{
  "n_layer": 18,
  "d_model": 256,
  "n_experts": 32,
  "experts_per_token": 2,
  "d_expert": 224,
  "d_shared_expert": 0,
  "activation": "tanh_gelu",
  "moe_layers": [2, 3, 4, 5, 6, 7, 8, 9, 10, 11, 12, 13, 14, 15, 16, 17],
  "router_score": "softmax",
  "normalize_top_k": true,
  "routed_scale": 1.0,
  "balance_loss": 0.00225,
  "balance_bias": false,
  "n_groups": 4,
  "groups_per_token": 2,
  "init_std_router": 0.0063,
  "lr_router": 0.000553,
  "vocab_size": 8192,
  "norm": "layernorm",
  "norm_eps": 1e-06,
  "tie_embeddings": false,
  "optimizer": "muon_variant",
  "lr": 0.00881,
  "beta1": 0.93,
  "grad_clip": 0.5,
  "batch_tokens": 131072,
  "seq_len": 512,
  "train_tokens": 513400000,
  "steps": 3917,
  "dataset": "wikipedia_en"
}
Below are experts of layer 13 (counted from 0) of a mixture-of-experts language model. Rows are named router (the router's row for the expert), up (a neuron's input weights, with its number) and show model dimensions 0-127. Each number is 128 + 24 x the weight over its row's rms, rounded and kept within 0 to 255. Numbers have three digits each.
Before each expert's rows: a language model's description of what the expert responds to. This comes from a sample of Wikipedia text that the model never trained on.

# expert 3
Description: Prepositions and possessives. Prepositions, infinitive to and possessive pronouns in running prose, such as in, of, to, on, his, their, its, during.
router:137060131134138142090078136140111131127153112128100117142146102118144160169132144114149130119134091118073123147102140115104153165162129125156145093134130148125097111143136139168076119110112123080132177153129149099079146142117155151173126125126150126154147183126137152124137138115116170106144157143109098138180066105125176116173128132122130126135112140140116131136142149100138151186127
up0:142088090128151136152114173109120176131128117109154120142132102117116146165118147150154161088144121132128127140133138132129072137154151141142147147094100126130100148155116120148136124175104098146092157162096130115125158120092106114145143124090161130153153179130179107087118155123093194146074138111125150156086118113124145112113121133103105120146119127140085138123141118156071151197153
up1:125115142097146149143136133099154111181088135132133160130136108133141098137129138101098149120167118117124128145105113162125133146135160103091130140086172137153138136177153118156110130106130116131155120103149119119112077108091145112132133157160131103073119158165128097119135107078126103128136173081152104144081139109151127133123086128124110125116125124147171121181107112183148113157127
up2:152106074117149130139095124122119164143175117150097141128117169144117126124099112166125067147116105093113132128107138119136109091132105117128132188135128140126154116111130141162131168144151102117143146119142165107119145111145104122096115134103143076114124136144132112111137127106127137134058091127105106154098084132130131149121078091105118118132132105128121088131124146152145115136151
up3:126167102120162117107151166127100137097104070147144080118117121148130103160136131129100144144090159182107110147149126140139153137139143144129128136078134107136151095128131148134168132121160092147152091104141153150106156087149113117140103129111113110133165101112131118098148141143111158180120141133133121156168136166136151096137129130171111155125119172126136102137160113111134125111157
up4:112082076138137130127088148093087130102106097107142153125105140123111171139163196082088138126158124100139100114134094125145147152143157141145134114121129113120102066116085153099125155104125104082082124127142097116153133110164164154117144117146120082119110139169105133140113129150100111088129132107109125115118129168125115100142120113137129132156137149129092116107145101154144126166104
up5:160126131160103125137112102112139128101113171181118107125154119131132162142113113161125130148140119130128135106110148096125060116179164135150098165134100134133164120148110158085127096085169135081123166142140145125131110137116103159106135114113111120122140150103181143121194111124122143145130133124080210130152080051140123128152165159106154149144164137121151148138152123173108116103137
up6:102105143139154133155098098147117145166114108144128158114126120139120128126134138124117132132155150134123138108123122089138141173164172138132152108120152139105127107136168121156106122120131131140121134133125137063117108129145155128160124144111124103172142153151155122105130127117129131135042110159132121119155111104158125086115078113142097141118122148115085150132144090135132151119154
up7:129097117091136149140112153167148144132102116115102122163127106098134115135138117158123127178125130160123138150132157109125137071141146105100149103165109056110142144162139091155069124136133123159159145155156125154099079101132108099141142110151165116124137126146154160147170150154100149147135138145133102095136068119156077118104120127146087138101101146099150141104123151114136079106090
up8:097160092140137132130101097122146101096174121153130124114113121090095131142150139162158106100152125139122128135148114133109117163128135127160115121091134146122103148086137115099131109150136094134106173135116138125081105134157096035127125142126142135114121116157101157161121147157107109132071142121117112097131129124150152124106086109123145106154099134137110159153151099127128158091115
up9:108098106148141167156107118153135122111114148145123122063147128110141164143139121084103081147119126108106144137112155109102121078152158127131143137133146187150104119116130122110141101119110101133140166121141083078141153122121126136141163160121158131106155150147150101120114144108106144126113139117127197140166133111108169116093130152137107129111142092117117134120143109134150158114098
up10:155171161130107140111138140148104117123163067149134100125121150137113119119127147153154114157138099125121110151130081093117129095107129106081136121136126146115119108126133143150156127154085118107125114072130074147116162148177158104134165102107153158165139176157157120138131123163121093141088138116100083140110095153116112165127133108130182150074119111163158111116118119157175100131138
up11:087085108138152103103104136139155116132115130145078107092103121110131133155140126104152134118107138143095130122141131139108144144101157183149080108126094129089129140146112136148149114171148133139097162125119170109082139175106115119115148165084150101159128136111126138132129093142131152158152119077097102100134148152116105080171128091130117108151148154143114121154154140119105122120115
up12:147171112123107134113127165136142145139154157153101103144162139088144115127129165123086154163131200122131116121152118104108109105189130116095115120140134148128150123100148123182106130166129114125100151122111160155126120143071166154146135125140100114130149108093103100131086102147108097116117189126104144131096164098160140123139104086169116167093158114098119113129166143124108115173100
up13:114112078114139093168141136106111104110163127129119125121138093110097121117130131155082110116165123105168150131129165114139110161124148154131115130132132121122076146101124119154145081111158109157095081134130135106076146106104136159143117149165130130114163113125098143156165157115129116102097128102137103131206139121163164122151163110115156142151156132148127108130122153125092133148103
up14:120119081124170126139137156145116131164112154170137099119129112109116121108111094115184140080130107102111138168125161133114168138138139086146141164137131119108107161120155141143088097113151140151140159154076156112126155124130112161133103171102158125159168109116125131106110132089137135150119135130102094158102096119123113172130118154133129105118146105110126134169127090107062132123106
up15:135157128125120148150138105133111137145162173135114114153101110069149131109159125118142122148115131144133127122096101134042124111126128082157091167110161132141106163139178135131154105128125102141138157099159113114132141121127082115113143084152144143107101150145105160103170126132095143074109108098120120144114113151124165173103142152139087120161096135098139142134152075140144142137135
up16:122123123135123136066141122145141126088134132134118109113104111099112103111126115137133151122131093117099117106167133106122152161131117105123119101112141133099116121136157104211081155176161098108121130094158099149118142132116081108128158131145135126109135119133133112141109117130131150119157086149132075124080172180144132133140115120138135136121145092168193147122117130143192157139116
up17:123096125117131163120120162097175130087113154150079099115106108134106155128076112116118117124084158131132115134189132136144153120161118063133147129145116144115110124172150118112174113100096132136168145123132140146136125164119124131157149152142160131155147091115119144175166126140180089142115123115119129100149132147112093133145134159125137179156182090111127143127148083115127110111154
up18:173098148142133153129091099118145140136128158159088089119158110097128145073134124086111127112106184106097114098160150206143134155101133131162144124096139154105120152111115123083131103123125168119104133128136113160135099161167132155159116129138093166137164161143108168143139126085111133120133074101109088088102137124116128117142143091147123166083168101138154143156144119134106129175132
up19:116143098111109143137168134144148131143120105123106122146141139128136115110158130147167144139151157116099138094140151130111107088123114146151150090160158156102135107138135146139077074125175118132128110160091129162171117143129149116118136124108154168082128074099101139141130132142076123152103147143138123143068088083122153175112127161141120142158161146109135136100090138132153164099100
up20:161111097142083128143137138086102103103138142101151127138160147113183163136141135128161151108160127144091113095085099156089114115125099096155152164123123131125134129088112109167133130136158078115119146112124152128125152128151113098148136122164131138093123104147159117144161135172073113147126128166112110054108110124132153139118136129125121145167138139098123073122131132127111132129159
up21:098138111108139144082087166161114152148157117128113114191125127129115100089112111138118110123099107123167150127130107116109093146089132103132116133113112107135127125113116119178148096142146118140068135127119120111094096094121102099118134145135112135139061126136142123072125123140117161126117113107130203116176148142103140128152133137121142146155144113111141135105110078137148142146204
up22:094155147128172117088146094119102158096171115134144154138073140168130092155163142151149144106088141099119141150126134186129149093121140110122122130155167099107107106115132129114094155119112132122101155122109116146103134132108143118164159120156131084101118136116101121164109117114127130097177155124168107149121186150154130112175132138122127128102100132120130129131169135156141121100129
up23:121110138105121103097099090097158123079150110130163115114105153100166142150108163137079129141146143117157115130136129145109104104123124076184149142172115093133150148089115131162107081119108150126126118102110115123107116109122117122118091081158137133144120093129099110112153155118138107107109134142142142159093070215163131129125146160111150096117106134163120146145126122135147184152170
up24:132139059122106172160139114131076130117156118082126093124123131110133142156115082146122129116122109126133104088093124142152151132123138126124116127151144139077070189138078122142115143139131119122151137136151139142138114098117146171164132107159128127147159113110134122117153140137139128162168164119122150166114159139157137145144110129106107092108140138127103083151112135117107107118113
up25:143115175090123139140132092142105148111109153163137108122101138136155136146100122116148148112150125142086085140122157119086140163124099106126161154137113132128114112117108123069138135179132132151129118101137129166118147131124139126113137111149117136137149155124097123115147109120082113151142121161137128127139131128173168090151123115092120108172118099141114116129155082103121091119147
up26:124127137141119119114167139135134138096147118164096127153118118105172151145180167129135179132140095143156088149108093082133165129123125110150091112154091156085152124142112154130112117154147142147121139153120160124136121114090153135166124150070159140163118115097129096132124100134110125186143096134137165138134121147092109110151117131132139140106108154137146141181169171138115166116162
up27:132155090166089091144128090171093118113137107146120138121123125112143119120136115122130151132144111101109134109121136125127092117135135136134110110091097134090157137151108122168115105095143127154089146117182149117140165106178096154126132128106150118130132164133104160128136144112134116095111088136144165123131119111142082106116088111182133099101134144135156124118063112164122117162131
up28:148109151118112141135131134189144167076116127133138113114122127088108139120141159174160138107162145148148146120128096127102142118142148099123104152098107126149127064191117144161138112112141102137091103138147096094115118151092148166145201130144156144154142134145118184108123122134134107163096138147105115098110073115134138075094124150137112127128127134109108112118114083114140148086101
up29:140110148185108146107125125099107103097161141075164095124147116082135124126149098115130167087079113153140106084159128121134155163086200135095134123161140116138152118137152128138106095115096079136111174117148071129108127153122118163110133141117119113159115096094121118107182126157115099112138163154172128142166111088134129130160141118125147127084149132134174166127109135114121133126128
up30:098135102111109130121079115100138162141129135166148161139129147122137156120142111096153120104106088071089128099110161122111136137120131148075113125124140086147117105120177084165109141110126111181193117137136140088109078140135108192124096169157141131146125107120131134112115129128147125162123101148108133095115092113146183141137165167107138160139121129104086168114113150140122140139140
up31:133155108061115127145113096100102127129096119121105107112127107100160113116102174101129153100131094135108133148166076122138127153118126156124108152137101120159136121161118121092132127127126113070165128117121149167092103119125120122149116158121162101150153147117105158167152154109175135114158089135130140104109139152127117142090146147133114121111137131100158166131116122126142140131160
up32:122141138151140168118079155120135107142124129133097135121134099117129149138152147092125128150107127111159132111150116126114115115112124149100104076160113139109113102140132097133120157121114157091133134165128132173114125140117098093141063131144139140147073166142124111138120130161120140148103132131100135156183103138136140096089111097178121125135138121118133117105126118104163141140119
up33:107094144109154157089138120141173164150188121103160094082137122089183160147156121120092125097176108163133120128139119121135122129140106155151091138118119128100105136097141134134106117105112110139129133113162145114156145099136116118149152135076148124142117104102104114075182119191082125100126171106097116128106068131138130097141142140148145130123162111138174130117122168173135130117110
up34:121103116123121097081124122142137148120097136185172153113111106125132154144139129095145122162144126145121148109095147119131072125122149109140152147101164132124146119171129121154154140125109099099139137154170158108134133104114110175175131130085118184164156158137132121132158124094117144142112111098085109126133125130112152127091122137090151138073125151129094134104124131127132127128122
up35:160124118071099137104101110113144125119130148120123113109148105128125123148104110133142137123087111151104094119130133133132133155140169160142128116104133140146141114094148119132120072126152142097097184129147095111104095124128152074134168118159132108118158139164153097100132131088097132109158113107133165128143122158135090157080125142124105143092172128100134117136162128150126108142173
up36:135132146144124155106149137093155131156148099157115092085108118141097156108116162102174154169120127128151121115094093135093103117156100113121122130108128115139097127113125162108152158077134113144125183092104156139090087138082179160122133154167114166150094117132135151143131119096133105134155129133109093099088099114121171122131156131136138133146152105107134137139106083116101104135124
up37:130111137151129186114136112115131105123059139114114154132125119117127122109149123130171108119097140112136111158141127169160119086132112157124114165165131110094116132148134130169093129124133116107153109131127128143096143122135102109072100147155137162161142163185130180098135098145132119112140118089107121162111122166101105115121138168170125112111134136136106177101100162117117113115132
up38:090113180117126092114140136129137138099175109134174163099137156130127125127145143170132163132117124171107140128097108078115143082155144121130183143132131114110123134129109135114088132127114138102139147101098165128097133148109092116112100160136121133157087143151124116115133133107125107134118106140143091106140145160130109121149110132111110097125105174132157139162089143123148143157114
up39:150112143152142101106161098120138101142131165092139110142114131127145175100144143111132166140178116189098175147157152135135120150119166136086115130108155164149110122106129139167129135130121097126134149156122094169084154111112129132102156109130103149130169154134166119138123113122132123083136134136188160092115120110116126117129115149091114102136161122105099160140128123136152130099162
up40:071123114178097122099136163116153130082136110153091154136136157133137172129101124157128140095141123088160149127103110151140123133117122148165142119122145115133106077137153152101157175126100128164117132131094139116116124139152157137093106120104121132130141127132149101140091096137130169075159151128146098139131148129131090143128099120101102150083149134147161165163125089101115125112104
up41:161131167137127138147115116058165127145152123159139117105083138127112151164139105127128108105157145115129162112152107103120117133120151136120139155137113171114136121141123160133128136101157140128116120118138087171139138139136093149194093126126087103090093122180176121140089126126143126150119122131103166109118122126142160148129156119160139138161156166124138109124162131169161141120118
up42:072117114132091115124106125146139100142076126105134139112155120138117143122130103141181128117169136112138173119115133146139117107116122077148095111142151140149102124126124149080117096139099097089183124098159116142114108119136121072145122139149120125175085164102109148103146105122174082115155151116102133168129101129080147141112128183123129145122098139167131124108134149087130113146111
up43:082131139134153155144138113140113178156152128127170136137136145141101113122131157151132094116139078094144140091135115126125150115094164093121103188143128157096065179164073143119127139128115159137105146156143159121156109109146094174137118156122170137160125135139115146117103100134088122118078153111124136118121138120133128106133107163144139138127155107096132125154129124151161113132126
up44:143161121100104154155136131098116109119105113156159138156114114125116139153174193128116099102137122125165142111102168135099134151136153096158128097120155135108156105111104147123120114099144132132161137167140159115098153121143122062147141151146101153141107135161147173107164167138150122185144155118145147162127114154117097140120079073122137096089132128125192118170115118140124134154115
up45:148122078118120115094120155154144140151137128117136117110157162135138183129124100123100105115103174145119180110090134158102109158148121067130123130146161110130143158109150125119103115109112118142140165146164144135119109151170146134129183162125148121070111171120155121112188156108116175172119138131110113150145100128131142125139147100100104080128083116113094097126099103163148146160148
up46:118117121118156100121085150084155163139158093104136097132121140114146096190157162089169121143081149136101135110120087083121072146147116115120109133129105084121161116119150160102128132157099104092099123152129184135152158119122116164156149175133093158145130123143102118151163132090133157159154115165158137149117116118153133111171160104127118130108120144134137125120138130110170101112158
up47:110129126138135172077162115141136146087108163130180121142109171157121125169130149162150147100112138112105150134105091122131101120120105138108134120110133114131136135161139085133133140160034142175146155091105110083132127112134144090125165180130076108171123135100150152123145128101049129154137127087124103125105089125144116128171109119107152131121131120117149110146139141128106143157144
up48:113156137123115127112143088125125154106123135100073095104139161117091092116107139125126173130141128107137129111148130101115149131165149158167133138123165126115121141132133129137132136145124114095142179122134117152135130133128169140154119141143124137091115128141141167147128133145124124144104180129112127138132116150121158116086124109166174098176120125154167151115132132097127175153119
up49:128136207155103132102128129146121128129161173128117137169091122127148147088121114134173103146096107095097107104110155142124135100197154111096108182142148144094092145138158131119105166124150131106111113125132106141135090140105138132129128127113123081129103128140107107136115137111148124140132132077128155170103130142120137064164119105106145109146128116165126136131130133123112138090158
up50:133132195110096122140152101152104131079097120185128091144097117153140137123133148120116108131154136153079104128160144136127117124139140155161120163150133149090148081121140133138092145109130080103137125123130137130151093114126099134136128129126174142144114148175130103108147127112153149057116146152147096138194102112129151143145141121122123147129121135103121119123098113101139123160106
up51:150106153157105111125141119125075116134114136120113124162091148130122135124153139145102152184152128155146112125104147089149081147110126125095131135099125128068087110120136199123146130119130160154169078124102151123108121192063091111105128115133146120095100138143173139161119129078112101114116129126117121136130131153133140145147116193101103123099108129123121098110118123160108157109120
up52:157124109135097135100138123138130095092126129118133113126141137138143105159137149121147146101158165114108086138084143104111101153107153122183111117149123150091141106130138125136142122106139162099129140169122155098130128142130118181171105137123134133151098160150153099100118117163117095139183120149134111137139169118153147100143134085157124133156163112122103115152091144167109135117176
up53:171085161154067114137115121119106142140120140137127137117145141138147096147125110090106098120092162111108100134121131129105152145146115147124128118113080125128141111116126123161111074147131141128141108117122139052128163182168096146145100129108177092141105111142132106163145175121134133154157139130162104096139122127144154141141161113129187128099146093175147116116097114139108137150128
up54:130122153150126182150122144080124141145100107111103083119131131173108117114113116129111099137131101125118127152121119142112133134161129071100132133111110123119118103194163115116139126145153136118135133131137105111134159156157119128111097150137140150158148109091117131083099132074102118132115118129171125175098098136103094106127128110127130129116167162121134057119158127132132161144088
up55:190125106151103116155117102105128140093151110078152161129151109084135154132153141111146139096165146121149156143149140120066129116142082060146144128100117121128112184135102096158118126147080127110092172130164098084108125127144107151100108138099141131129111140121118094134130135136119108121124107126117126121132092104105097137147173122140154126143154116107128126194141144117156142132179
up56:122156121136121142130146160117115135126112118134110116134144160125158123122130126118113112133183118116144157128116176112164088110150116156121121138148121118126101094159158111119140106134118120105096095128158115118088057109106140103110131096121091148133153163147139096161120150112156150143122102072163093110126139131109122111105125101164106156172141088157111147081123105135089109177108
up57:137170126185138192091167146137100134175145110117155108129128120146102105082144173154150149123122118128125154158106141123094137138146147162099127153130135102103133141133136113134109136106107141103128134132097142123117164118131099136123099138141099130117125170152140105108138168115138139104114148124120139126155119127127106119102103129135094142125077149169153105123135092144108127138167
up58:094099084110150119116118140134065136127175162100171170122162127114137109146121118163117079114120163132112163138154130139155109125112154136123123136154147093112152130129106096121138149099126123086097096172106126136098153110111112121118137166145181111130147132151122155101109114147105140147138112115162147092088103134124167118141078124128162163063115130144134122110137117108127107143125
up59:121134150108106143129119123138096098179113086162147141157078127120155155140151127067133148163153135145120140108100185128120092097136180143092152143122128119124111132119134132127129163167157165100132168123084102120160158160086119118080182134117133128116114145095081105126174129129095154097093101159122101105102097130144119131119141130151112091143133140136162164095123107121146149116137
up60:192142138136112106169089155094077110086145146157117104104148127136153104144131162096142178130139132125106125101118128143159126142151118153104158157148126157076135109118132129131134149135103132129123148158131111085130145117072149133147071126136136112095168135142123107084130127132111140056111162102109151162115128096122106154140096102096107087164131141104130101117125151115132103158153
up61:097144117129127133128085162119139167075102133130120153132135127112138120173135099124131092132094141162104158121094127094137152140141146151109120144107121139137176090113072137101084154115160154110127126113149093111108152119127126145149114108140132141112086143130160131087103119070136111118113160096140130115117128151148141137109140127125138130182113137168151067156095139122096143113115
up62:124123128121113137167121102171098104190082151112083130138140159156158131118126123123149150134108155124112171093111153097141119111102137116129097092141063110137123142130168156128173158089087115126102146084149154106098123148091116098087184123102106151132130110140124106116110142147102133160139151162128160127151122145108149155145099139160109145086079106152113107152158107118128138141125
up63:150148141094145154150123137138145111106104116133112127120131138131154147089107129120158150121106150116125061163134124119130111192117123090171109130134121121132129095154135125118148120109110130117125104088133121150116147159126173117188127134113111087109094145118164102123111135137112163160132180118163111116118098121111142067160170096125117135119116124125144142136087115188112125128162
up64:123114130135078148159144110098112129146156133083105129122142130151110157090082138120180193121166112122109137103151152074147161142160138131136132134166133104189128190093123142137076150110166116165138094138094122146099128112127140131128155116123136166120139122126100099136139119101167132130142116147116093105130143141100137122169131161146108107156119144140127119118094120172169118131127
up65:139130109135094154096070124115115091159135094125105146110096111110131139119152111123114144142129139119106138144114133158147147136166078108133135133123127081105130138144133138137091112124098081160145158132089179152128158129138165170106135175151134105146138140126156129076108093076119162114089135140114125126136152143127123145140118125108187115124179145142156147129168110107138140164113
up66:077110147145119130099111145137096156096122113127098113122125075118174157137135181116150123148110130125116109130116142103123105113178106114166174103137145130115125098162108151112124131139113146118129128180117139093130112114158144140094091085131115117119102079127101137121115116161127136087103135153070143106128147141174159137091157097091117142128128128130109165148149157163130122165114
up67:112117145155137111110151088124137113124133140128111135134130171154126123130109106154122158098156105098127131131132123159116112119146103098129078119165184127156089111140104149157116155140150137119095181133117113122125114142123091089148146105103126081112101132145098142170154107133102150160168122134138132120112111111138172130143192151080126141132140129119127104107135101168116110132147
up68:163119129132127168133132128110130085146176161132149120140127139080172094093123141144130157130137073103129155106102118148123132122175105111160144118129175098147131128108157191125126084119141112118155141148123140094118105109132128084096146129134093120156132162154091131130137096151164149190154102132146164166126103142113081122135150112122123118153130116075114122136149107148112161117151
up69:097172101158153129132154139076124143128142109117100102156128127082122084151146112144144138122139127101132117137115072138135086105129130127160108082146108123135160179066142134117111088114151102187102161150211123135167056088143076111154135142158107141133162159121154150092150138137137143117119115142123139139142137163106131123134144133081111170136106120114136121107116099098119128159113
up70:154155152140128149114126132137104128117113144150197101082118097111103125131127124127182188107132123156142095065126090096127157130108153136112086153113120106138143130140106111121113134129162146099152144093158104100153136101130136112141100110168130154129157152118179077126148139148111099105161127131095107120178113149139111136122132129133116125102156118119102135106157149173142112126131
up71:113164131125131138148132123159157112147113126113104104124135103104068120147126169139092135148125150188104110097113106146118138089121104175087104116159130125127152082109120098124160153155170128151160104136145093119153121116135133124152119142130135150138137090159127151113171112129063141132135173152171132092077141148113144135145156128112148116126134086114116142125111129124168091129130
up72:123107136109121125170132123143146189116105142100108116116118154076143115120110164140118103106157095165167122157109140090158097117116122101138102117090119158127116188123134130152140103078159103127122073120156117106120125129158102080121127139115134125173124140117103118167131119124105155154132131123153120126128138092176111116148143102133161136126139113129134130141117148172082111121115
up73:122114136094129135120136129108132139121122132091102101134076098101140131117129124133141155135142144155118162120072133130137099158102151159133185149118168133109085180100166116125149090091135124104128139101117058103117111113137109098096159088167158139117128078125137139131123091111176148154100111158152127139131123144171123141191086093108149145130105121106139120125139088133153116137159
up74:150132150130085122114138152131112091146128120147148102118119137125119129110132129132103120125139160148102115128111115128122126173145107112141134105162101128126139124118092131117129155143112101131135172143119133121082159124121111152106143088117150127152091138111151118148107111160094132109122111136135122130190123084169122074156117165182109097119141123133118151153115123149111090151119
up75:137104122143112143137126110133155109131103151144162107137143149168146105128156152151112107119143113130084119139164135161072110129108084146134140122151127136169099120127172117109112142144137117103124099114139071155176147134132104156177088128135125140145144131086128143133126166063105122116112147102107135086144104132102142084110149127159130123105111097108164143106120151096109147061135
up76:115153131139133143132088143131145129158165129108177170100123086147106123107097120159134107151105156128106110108125144145087101130129138090148103142188146144115122131162086183159117109138105116124112149049105109139129176109080078134091142136121146113138134104127126140094109140106129118120169108152120133121099129139128124136141137128094116130120141110164090123127144128133106128121158
up77:168112168119140091163090078109091131186117125130120091155147108151103164152091137138162122119132126088078141145147118120182128113196171138131082150148131135138132126125143133138106111143100150140156120103123100147135117088111109088134096161102127125133156142126138143170130120166106142118116082132147152156113141114070121152124080135125130169111149131105125129142091163162157146110111
up78:105100154109131133130130122120141154119135172101165148085156096066145164152142100146121158142129128152130078108131121109120108123137099133136074091143110142130133146121126156128163108109144122118136155123122121083149121150102118138135078137109119104154143142116125127147172143133108119113088113135105094133183131137155128112110132140125094143149135129113111122138157119125179120140169
up79:126127121142120157127116119124114108157131116112143136140106125111127102131168165141125135118119129159119121088169126090166159116133142166137166180147120120115158107139080092141134131140139180120134105120086153117112148115130115182092094119122090144119133116128117139139174139120121118154161178122136086142149119120142138129122099137156106118099107141149090144125126103110151167161139
up80:155099142131139124133117140140147192138150096116154103127128095153141099122130161085112128151096151128086092072123142168090127147141152127168106126127125132140119092114113119132132085067122152090145146135126116136112139155150084167161174155119115111151122097116125165136159125115107129121083138133135128108137136146108121140146108117129085158117127150143145118099143120159143160091151
up81:125137140105101121119133090163139140099164136122121109157139132152129128176139145108118139129100133122159108121115077157138121123121126140120130165103065157131110109116138120131105105109165162128139091107098101133140116096118153178132097118130138108124120154099128076140115139173161139140111105148190157149133129197124104149103140125083136130134087139097140128140141111142139103122173
up82:129135141086174134149133117135134136106167118142136102095108113118148124117122127148150129150146147156164127117140135149128142128138113133120108118146116135088085105145086136140129089119119130151136117129140153198102159127091112142125133183103173072089147108120104146054113133080112185088135123138162137125103079132099123118098098140142154101130164155151141147160128138176127114126098
up83:145131103137132163169102133101071172145128165145134095131108138129140168138119097098127132158122147119157130108136141088127119131196134120140119118178156089145094130110084134154110150118087127142144138108147132142125124115144095112119145124109123149159082156116125126126110106105125133114111115116142070120143062107124097120130139134146133157079122128118107115128142126126194129125094
up84:155103122110120112129108146106115129140163157124048143122128106119107153133146157140144154135127155131063127129136120096139052126148144080104152118160121128083104130137111105150120143159143118151122110116120124159144114152152135130132168142139142115190117136076170099100140124131098132117115148096101131120099141116124173160135118173155137124123076165149140145121143130080144126073114
up85:124113134141112123162135113115125147116139145110125136107069138154133116108082111124157140144125071119120170158130126073083147121137107160157135107151129170153105113124137137196142139137197122123132122117128140122098097100130129174107149092150143161113111101090124116098145122116146109141116135125160142126141073118123120125162153124158146126146079121124116145151127162127169154137086
up86:132190113105119117104124083102119126134123117129130110118133180139132133153144118160158103086141120138105142155145164114121136118142114154085112111127115129125135128140123144110130085160124122083086107146122118115089125116118033171131135154127130125122105160111139177128129128164155086146119165135093151126111164160147127165121126172078114131101141111118109092123127081138111129176145
up87:119094122101113126139104115124108122082154101108124124082144138153132092122131141107138128137143090188134106119175156146118123140106127108134137101108141136136142073120145159088145159091152172151140151128125119145104145106124126100124145104132147101108181141147150134122052165152116151161112123138081124129152151104136147119104146137090116102122116149163113158105137105116111133163121
up88:118104141118155128136135148122135133103110125101130115150102172107108147182163078138173133066123152151112081096143114155116157142155142121167108155142138124126156152136107117154156137148086155141108118101164150153129103129138117158126103150138150119119121164082042161105112121122115135117108149142100160084152103118101087085147161106146101154127103134138142135138156139125083147114143
up89:166165108142103131140081128143102104102132147089094150133151143104140125148124108088078102090153097134104186123100141138138122119117118136165077140119094128141173129153146170158148161159107168096110126128111134163089131115137104147152154129115138111145142106141109156086154086098080171089144159120138165145128114149106109127136107107123098159142123126157114161153135119156101133088126
up90:113100103133110095145133125112116128117102128137179139130101102116085125101120104087150090151117132107123144111080113149068180118094091143126091150166144140134135127143137152130086091122137106113123110138118135127167120139116098107121125139178102102103095149116104111101139139144115119107142114111156128104109132128140096167097137137103095099138185124103129114118138147085136154132146
up91:139146117127143117130090127122142160098122121085149113170114161167150160126143111136126130140152122129151120115139120137138123147103162122151142103133146086101123134118121121131095104145149100162117107105153124075123121095126085146119181145118133137146109140099148125133097113104114100136158053174120133138163140111111097114131096138086108115130171143191129149113159116112137164130165
up92:133099150101161156151108140102096104143132141107098145123093121107121146102137181189092142137096133091100106110135114108114157121165096138150115114120151129105127129121157133139111098130078109101127092149111084139129136123120151131126136177125136127149123141106150148101153144110093149160151149112107124155172119103151108118180131115174140130160138165141145115130178101153137110124118
up93:066087123099125131184147134115145098126123116137139078149077164100143157113148144124124155104137154132138134127102146138125139103118141114101099123118165101098144099100103131120162126114128086129134129137101119165105101132084141123113124140144151179113140122106133137122146121148152150177168117101144095131129124116152144154156111142159119117110097128148122131175155134136120116155129
up94:103149152142133100079138126143116142136159082095133112156115100131134157114088178129138136164127137129147179101147140116139183148141143092128152130125134141128091102118133081154132119104126105089124165137126126130104140095114141109147104154092143139141157142127128155144116130083121107169226153143119113148114139132076111125098103108146114115136139174129129133138149114156119181112180
up95:160139150125132115154136103146148125077163083161132153130100109123118137105142149079108131089135112124140146128090116148161181117123151109174168157110139105112109103172141130127121113155136152120129103119130125154111117163135127088112110085101149130125127112115175130112143148126140110144128106112134101090099209133124179109120117123156090129139101114147155168101153139121133086087130
up96:165112155123123124176106097075114153126098122162116161141123141071154170114151073090126137108109126141149104137145145168140131120135105158113120077146171128165144131131109124106114124125085108126095141099159119103133119130134072136155140137165138127077063121167103120159125127164111116135125119101152174102139145123103166124136183129104125167126131192167154161139131120121082114102131
up97:113116134120140092103117091100149127090120113112115148176175123151137135138152114103130133105156166132112172161138118173098091127136111186092148121135061131126124133136109135154117090139119101109132083103093156130145131140103126103141144144127117129118130131147139142137055153119150178137100129134136120156153105112115134149075109116149152119156134115088149152101142098174101136140139
up98:119150136099134135142155139145129146159136115143134110120134132119132105126125125153108141140167094088149158169118120137107112092179158175136131156136107082148100125153099115165112140178169118096115132117130138096132147137112085080149113181166139172126126137161153092133129193065137107144107094102133148163135087116115108165169112099137111146130135161093102116124119120149142136166098
up99:131119088084102113135121152114105120119131131114137123113157077110142163157106107140107142123120105113107146156158158107130147126092137099135093130093145089148067119075153123117154135178136151102111125156099097125167102146112127160151152141141146159154105146154098129129132096152108125100137110142072094151146155142096137120120153145106103114112165105166155128123160167120173150133103
up100:122084124113150120139130152081120134119094150152121161148153080114120137135135123153188167132151105140123083136142131162099134094156160166163146115132125130143132123139100138161143092136114115120106128125136128125113110132173136115096145136089104124128106141098125143101149102095100129146137130158083176119141116144180165152114103122159112112123132121144135113124157139141082115144158
up101:138160149141159130187134182126132081117119105101121171123122128147112125134073152123123183109123139117120107112150132157126155126144168156133109138119143121077108160103173130128153105134144104123125099114161144160137136088112125099147140105095100130121100110109142115151142096143162161150158120155115116150120063133149146102146116143127154109107121142076142162119124155098133122122140
up102:172111138133116163139154161098114101124147145091093121164159177089139160124111094117151127119124117154116088122127127128156132128118123171122136078161136151145135112141169135122122110111105139086176138116102157160152142085147108161114111147142121128137119111134095134104136161168135161123122185102147121153104128105109126102146129139095128135147131088129135133078102120152147127127145
up103:166077146112140153073140146105123120127072129093099149152178174132110151067112155119180153120133160129105144139167126183131168126115119114140137135150133118118134096112108137124145116125100165103114123129146177121102117116079136120119135156105145119085137090171154134119101114127161126112146104112142130117094085127153132104131148141114123110113137143179111134054155095116143100173121
up104:107153116140143143077131088107121106121149150104057123142150105140157175155112132132188136138094102143148113128118107130120149147117101064111167132117123117104159100114109150094151120175161200137104107120151166092149134134119153171129125099136134107083141188137122107140125195115114134133133128147135151111121154171119072131124126100167132090129118109134133126128156116087099104145128
up105:137158148109119144127121132096111127164104136124145138128149150106109167173107140147159155108128129141083165098102122099107152167101093116110167113138107169131156103096105187105093118150092113108126130153172146107125120125110107115087101137106144120108134185107151089100143156116112121123126109118102120142125141113127167119132113156109125152134165079112109161129140150151130142103154